config = dict(
    n_layer=14,
    d_model=128,
    n_experts=32,
    experts_per_token=4,
    d_expert=48,
    d_shared_expert=64,
    activation='clamped_swiglu',
    moe_layers=[2, 3, 4, 5, 6, 7, 8, 9, 10, 11, 12, 13],
    router_score='softmax',
    normalize_top_k=False,
    routed_scale=1.0,
    balance_loss=0.0107,
    balance_bias=False,
    router_z_loss=0.0001,
    init_std_router=0.0218,
    lr_router=0.00185,
    n_head=4,
    n_kv_head=1,
    head_dim=32,
    vocab_size=2048,
    norm='rmsnorm',
    norm_place='pre',
    norm_eps=1e-05,
    positions='learned',
    qk_norm=True,
    attn_scale=0.177,
    tie_embeddings=False,
    parallel_block=False,
    extras=['capped logits'],
    init='normal',
    init_std_qkv=0.0374,
    init_std_o=0.0374,
    init_std_up=0.0374,
    init_std_down=0.0,
    optimizer='adamw',
    lr=0.00406,
    lr_mult_o=1.4,
    beta1=0.9,
    beta2=0.99,
    lr_head=0.0106,
    warmup_steps=203,
    schedule='wsd',
    decay_fraction=0.652,
    decay_shape='linear',
    final_lr_fraction=0.0,
    batch_tokens=131072,
    seq_len=512,
    doc_mask=True,
    train_tokens=814400000,
    steps=6214,
    dataset='wikipedia_en',
)
Below are experts of layer 7 (counted from 0) of a mixture-of-experts language model. Rows are named router (the router's row for the expert), gate (a neuron's input weights, with its number), up (a neuron's input weights, with its number), down (a neuron's output weights, with its number) and show model dimensions 0-127. Each number is 128 + 32 x the weight over its row's rms, rounded and kept within 0 to 255. Numbers have three digits each.
Before each expert's rows: "comes after" lists some tokens at least twice as common just before its tokens as in all text; "comes before" lists some tokens at least twice as common just after its tokens as in all text. This comes from a sample of Wikipedia text that the model never trained on. Tokens count by the router's weight.

# expert 7
comes after: "ed", "ing", " to", "d", "ated", "ted"
comes before: " the", " a", " to", " by", " his", " in"
router:111146135137095068120154128092145169187143191154171088083125122121134077136093105119122078144133145197189102111159090094094146120179122142100121166132083129127195151162100150158089108177117145133082158072130149096043081161123149080105122147148087169113149157123072135102132140138096095123151149152103069079108122088146096137132121172101117110091090135189134170146125157131202130170102
gate0:121083187113092105131165126100090126075143160120088085094158171115142120106068148136169140166134140173155139166112070139118142143126095115159101149105114047129135079139114150070078134139092117142113147158143131122081095166075166106115143122115139196173075196091075135126180104132105128088119146137125110142114152140111113110151104112144154169181118181202229121164133158151117156174118
up0:145153126185186118132082087100134158046171102157132120096103140108117100140163117094159110133141164147176134186093115152154142167121109107199056087121108110160147066185158088146137187094135150156144127119122171114126113112156146053116154153108153119168085139122134110106130129111076164127129181094146119151054130132166080073132099081181154179113134151173168106126094144122108133173083
down0:128133124071124083092177142089100127097160118101143191123147109132151166107129173169141161124076104166191130105080125140145126121125137123143064134179135085136194096110101135147123161125154160117137106163116109059138108103148073085066090162162101032154126157120146160159154119110190092161108105139139125144131132132061128059106080122179088140105118096101199155105146078120133098111097

# expert 16
comes after: "\n", " |", ".", " P", "|", "---|---|---|---|"
comes before: "|", "-", "\n", "==", "The", "==="
router:078129169132150078128141133102126178124087169171097110132159101097123111120147097107130101123079186092122122120164084096111141052181073146128134141214133087190177140175146172106116118103096140158072125092059066151116141138127141133084103143109116162072107166155074134082130106148148103153127114093096130101106182060106127077134150160090102087103112124179178151125116172138149130144123
gate5:054107193172148083129170186115129095110128044083084162128158124165222121102067059127111144137112125131135150134129109085169122129144112136119094101146151126195168103151135102147134155102156085102094150159153126075102131178128124157159199126148124086168127083155184104114119119117142117158125102116096099102092191134110179147141190078139099108107128099164127147134123121105096104171156
up5:111121093071122062131121198114151133105078124101143104143132140125143079152092052113043154115102101089107147130127118143141074101084094106134105221123144142157129100142059135081161178142148100139068099149201113087099142143117152146125200151129088078114106109138133100161162114093120103175087087079101101106072167184156166104159125097114094117139149141114115125134091142133131112128123
down5:145126156121111086140119094107093143146190117153118120139155140095109067095101190176154109092104161146170170113140149083129150061117178084170129082086060137135167117145150068112168146148148159107081167130180083091126075120125105168158089177095158130114116164131199158147123111121109134157111183104128117132094154161136157152143152142162188162135157161114132193083138121147064126070090

# expert 9
comes after: "-", "\n", ":", ")", "e", ";"
comes before: "-", ":", "\n", "=", "Species", "•"
router:068112144128129141158142176105134129106095123097144141072182129068141104083096094130123117156055078144149147133140099072086126079142126132156130139209112121173160135180126143141097139161133121151054173074153087120131187165104132108123180149127146113137111138074110106140124169136207141143140136122102097110113173102160161091177161182055092096080105102175118168124108081128155154150142
gate0:093116158142174092189168154110175134145118148108164115112126090073163116121139101125127141115074134157089129180121139097143110132113112107141134106167116089113162072210135184117152097139128104130136119086124074099126131194091140089134075043081147157081094095134103166118206176140077109155186121090178137130122111183135161078113110177113111088121141180110130127176088120098157161101122
up0:197146059126153095143123182112199096173149153133147143122100118079095111171099156132122129149117171152094102169136130084163134139128115208073064129135139161108123151150145157146114134172126101180090188174074091123128140198134158072147094132157120147065088120083184155128149130128112139106152152088152098150100085143182126112093107114080134129126114184083106116161143131124184116114177
down0:112149144150096134056186143121172167167153101034123132117067098090130160169167121112120140151143124094126131125157136118153157162159093116166133140207156146140139154118115139127102077183147137104102149077167155150082146113066144182138143116091106106180120084128162118095143080105151098146104085093134083210082153130069157116161119132140205157116128128120143118067119149106162084092141

# expert 21
comes after: "s", " 19", "==", "es", "ed", "ment"
comes before: " the", " and", " 19", " which", " he", " a"
router:134106145140087118144113105137160147159125113107159083104099105035113120079111111124074114128098144119133130128160078112083165108169078131109129198143140078155163167179127123139114153129156136124075185097122122111133134144155197097104110159138141164060106132163119119119133147127159157101195129116094026091120136060169179122152172128080119119116094127150138127135097131165171226115103
gate2:153162142098134142123135050120119161105124117099112107143152134136136145129104136132123096086143128154121152084152102109221165086128145115181102164130111095067158135100138095139118147113135117107157143030167184131074184121187114074145101151111107144136148125054133146137111123105163093168148158102202071125137103104050126152174172138105127130115143119151133111061219138152104106162136
up2:135086117123081192094104117155147191112183115108137120107135178146098126079112120145172177145131194095176119137111121114021133074119122120108080140129140163125133146075098114129128129173140159135134159127184145156132115087183134050115127113068100118136163115107189134155162160141104113127102153150094105134131121060122117041154163143151101154055087119161132102103181144114086126128125
down2:149213091096154117132153119143156121156179149137127123134120151123093151138092112124088155152227083138108142147146163131140099189121130107118155150097151202188060149184115169055109131128131060164153137116129156131149121110114091110090133175155101126098162156147107082170114049078153126158092133133132120097139142091132101134159147129119102133147103094125111205168094132097178158066155

# expert 19
comes after: "\n", "-", " in", ")", " 19", ":"
comes before: " ", ":", "-", "°", " 1", "•"
router:130140117085089102164138180137156125116081136114143102132190115051154097050077094140108098105085119128098142142115103122100139081152137131080131157189147158186190137140097154127106133158159082159124165076142076140093122164158168092100188129134144110092088166128110118118153154110145125112126126150110121086145189088202163133139119144099107131108099077214142177094116099124119149203135
gate3:216141097134113119104108154099140162145128116169166107110041138151163104135125154161089139175137123114189131136163133194157114124121150089230139134139115093064165133070157134132108122058146106154113091083161137097152140111133164174111136122122095072086148158117069080135111170106180118101184171144122077083098186114135112133118100150151124143155130125167103124099118105154091182118127
up3:085112155073097178089141128132036114116153157119130165131161204162090131113123102138156105143116141188135100093132092128080115187103161116160113136101127144086119100144138143161095177144144122155155119077192093088133143177126145165121180105130075113072135112101113085158156147139135071147055101158136074138128181128149155136152088160119058073118151132111119184088172107113140098122083
down3:100141112139150105118124109140098232113094142134113134102144078125163078142146161118171079086204130137135108133080132136135151115162128125150165089102094054169150132142143100140156137110124122071107211133149089177045135118132119112129176108195137103175148143133145202154171121139155118155124107163148096159140102111120151106105177067107149126124135107182173164141108108055128104153178

# expert 26
comes after: " the", " F", " T", " The", " f", "t"
comes before: " of", "s", ",", ".", " in", " and"
router:112102214141086124149123107137195155164084129102168109065166116097157112101141129142126073098090185171114149124167117121104169113134157150151150083186130077143157138156136133097089087167064133128110203094088078065098123149168133145068160137148110171079091145108102146128166121111085106130134106154128131081081169095158096123103175172127146112135072121170129160131138091112170130170123
gate0:146163124130123041161131136148102188150122136104130076111180148101147129130091137118104078097125086145040093108083118172196186086162116104115113122126069130132152118101163120138144111146113093117149194203143085123037148108069152126150089122157116142179138149183110082105106104112121118170112156182115181138111121141131103110118143151167048112104115143128163103104160106133102088128126
up0:116067102085092189174128146182131154113136079134119164173137152164129129132143128130130171180110113124124101144116094101193108113142156145100174161147132150207143116111145148185132125135148115036138066154148090123105109112171142183142156124151190122140168087138081201173075147133132122090114158136163156130116148136127059102137169168141107086139179189151087109120150119126165076122172
down0:082179161158099133139084108128178130093045148101203109131107088170176180141133132119121096113130097103092170137137167153118183142108052130191080108081108136121075154105123074125124137131149109167080200161155135118065179155128043147127132156159132163161109150125135128184141135134140124100109145183125122142144161138132132129092098144141112121161070150111123102107074156165094122123181

# expert 20
comes after: " re", " 19", "re", " Re", " part", "ce"
comes before: " to", ",", ".", " in", "ed", " by"
router:105134091157111125132166130111126163191145111145168093094147148090103123076089094111114089127094119157181124130149116146112200142156100096120152165147128061131197147151129137098108130134123132163069197043136080131090132177178180107113143183115135121096150157139129119091113126094109130126168111156104074091161219099188148140112144151114149096128133095184149140144113132102129191198110
gate5:144102168102109106208149119111168136130155100163108111099153109142116107136089120127149149134081149153185165147175088118099118175125162171061181060127142104130125079088122133084129138120131141056128123146138146172076120091095149130118122114111052168058183132069135144067137096100141081109120115161111110152081137139107115134187138071136149066143096125119094098145202085104106099104124
up5:111124094156123092064179130175085152113147146119160151140173101115115112104152084130121121222082143116158114078089108108089067149097086114097191105095148106134159112101106143131128122137102078091119150164098110175138049142143155130104094108110127081132165122031161080062118165129104084122140195173167128110121153152132174104114117120156150084101150099165087108125134119117156077139095
down5:124097088095152108065132117109133155107160146090112075138106153188169078158102148155124077163090161129138174128104137142105148122166129077029142135127164127145165126157156116167096172109141120148108092112088127125130156074087066176168085140065129165121097181090156102175108122142124109064157084178131116114099129189167118097182100123102178162062128091112110096152111094110121126126122

# expert 3
comes after: "s", " of", "ation", " in", "ed", " to"
comes before: " the", " a", " his", " 19", " its", " their"
router:095102128195141068145139139127178128167130173087119125086168113085099110132089100112103176146121150126116165109160100035075148117202084159104131132161106130165170115150129180159082137105114184127107135111061122126080106177158212123113127078141113169071127157147110124102123161107117107139159122114143091066125139095155105170151157169137102116141107113154132162136148179159209145116103
gate2:085082192099129110116099087142092107100118159133115168095139120099106109079121109119091112085124140167184173093118108158150149136110118090122083172185129071100177082164167146126086064176091112179123149112117130135067177141156111121077116187152101223140109142070098148106123095139100080083122079149117083132170122132119124115122112065112149074165109167131124138126191130158123146115133
up2:180114098164116211144143109153144174090121144170173160130151140168102086097173068152116154125120200105152137138133121158115108126085170183111198165178103170098155073101167111152065088122065113161151177113189123143118084186098137152075123124119117112166106115128120066149135161123117158102133090158123122164140082121107068155108114148151115098110132114106124127059156108185131142104111
down2:152131157114159117147085141177150136119067128109110155067087140138118127132176098153157145136163135139129161130071155170148170111090100140113081082191130195133141109085154127088170141147121134163122177089080153138092147144127149113077201158129118179137108202125104084158089141137077169111097108101154161095142129163071112122141166084141110131142145095133191124145113143010093106132127

# expert 10
comes after: "\n", ".", "==", "===", " \"", "|"
comes before: "\n", " The", "==", "The", "In", " In"
router:105122210118098110177163132094123166172095179159127094065145117063102109122096084113101096090046162126167096098121122118122158111165132109153152158122116061200166130166125162104129142162102119155102136068134070113096144146176130083087158139163133125117121141156056142096159105165108128142155159127106077085090173082165130121149161141120093086125097175146176141126114132162117173170116
gate2:100107137190166071160137097070165101147177069142158147099139135112183144137092167160092091099151130144117062139142073139125120111153144137152080144127077078113133077125056098189105135133085116156090111129180093122092040123060152104148088114096083147143145139134072176156151140137075120138106098174101104142116140187131102112117068128164120121072151133086120130104117146139143124121091
up2:102144145138096160182210102143115101141129090139141178160159091182116115127047112180120083101129202042102097116101130129125128126095081132104175119116127195149142140108137108171168163112121102094105120093099137053144105186139131111172151168181051096112199122090130142177139124107119175122157165084110104148104123098143140099129094117099070151105125117126076125127130092113117139114129
down2:084146133122161117138124085109138115160120113156101131088141090160119135176118120142050122151184171155134127116153143103137173105154144130108096135109151114154134091097176216183177140151103058126142104108106168131098157204063160104122098158080140128066117134149119094157111116090128113151151134068125149080194095120106139137193120126121073126159095124162159127103049178183146081100135

# expert 14
comes after: " ", " C", " 1", " 0", " c", " 2"
comes before: " |", ".", " 0", ")", "2", "1"
router:127118131127124122149154187131155136086179149127115139082153111048115123105071128120174061095043144147143108166184079092104179144142105160130169133170128137153152150160101112132111065139114153173112175096111125080121114141127199107089193092091145156109126163132125079119162129145112163137128099117093127106107113105145085082116111146078119127072102143199167181103143075163126166185134
gate3:089100124132096080071171152078127130155172138161119113141131082110114079147156154161140105115183144168042138186121104083097100173146122088073098090112159085080137104163173120101120116121051067119146119130175108066075134138134111129097100118147082222149087135177106124142165131169137098156121123145187117125122119109117101128085131138138084106093110146129169147169177128161153108092137
up3:087106030110116167139094106093143112152137106153116071127062151190091189085120151069127143086117135158149124121129080124123158102135145101122115151120066131100139097118215140061145109084163132139100111133105165163127172104065162165113142212119100130137064147122117114086147113154127107087125112168133130141121077156188143146070160095089096151142136116158147169121122129069143111133149
down3:126136088106114129108124182096078102129161046153068156140064157116125137209103140120082177133125176130135111117188106146136196114095134126134143160116125137056100166109159118129104059071114137141114148122133104080131132111127127161113117151129180155160083147097143108111194158153119143155145141123100109152072112150161083124146073139175098134145108094115168179174122069141212151164137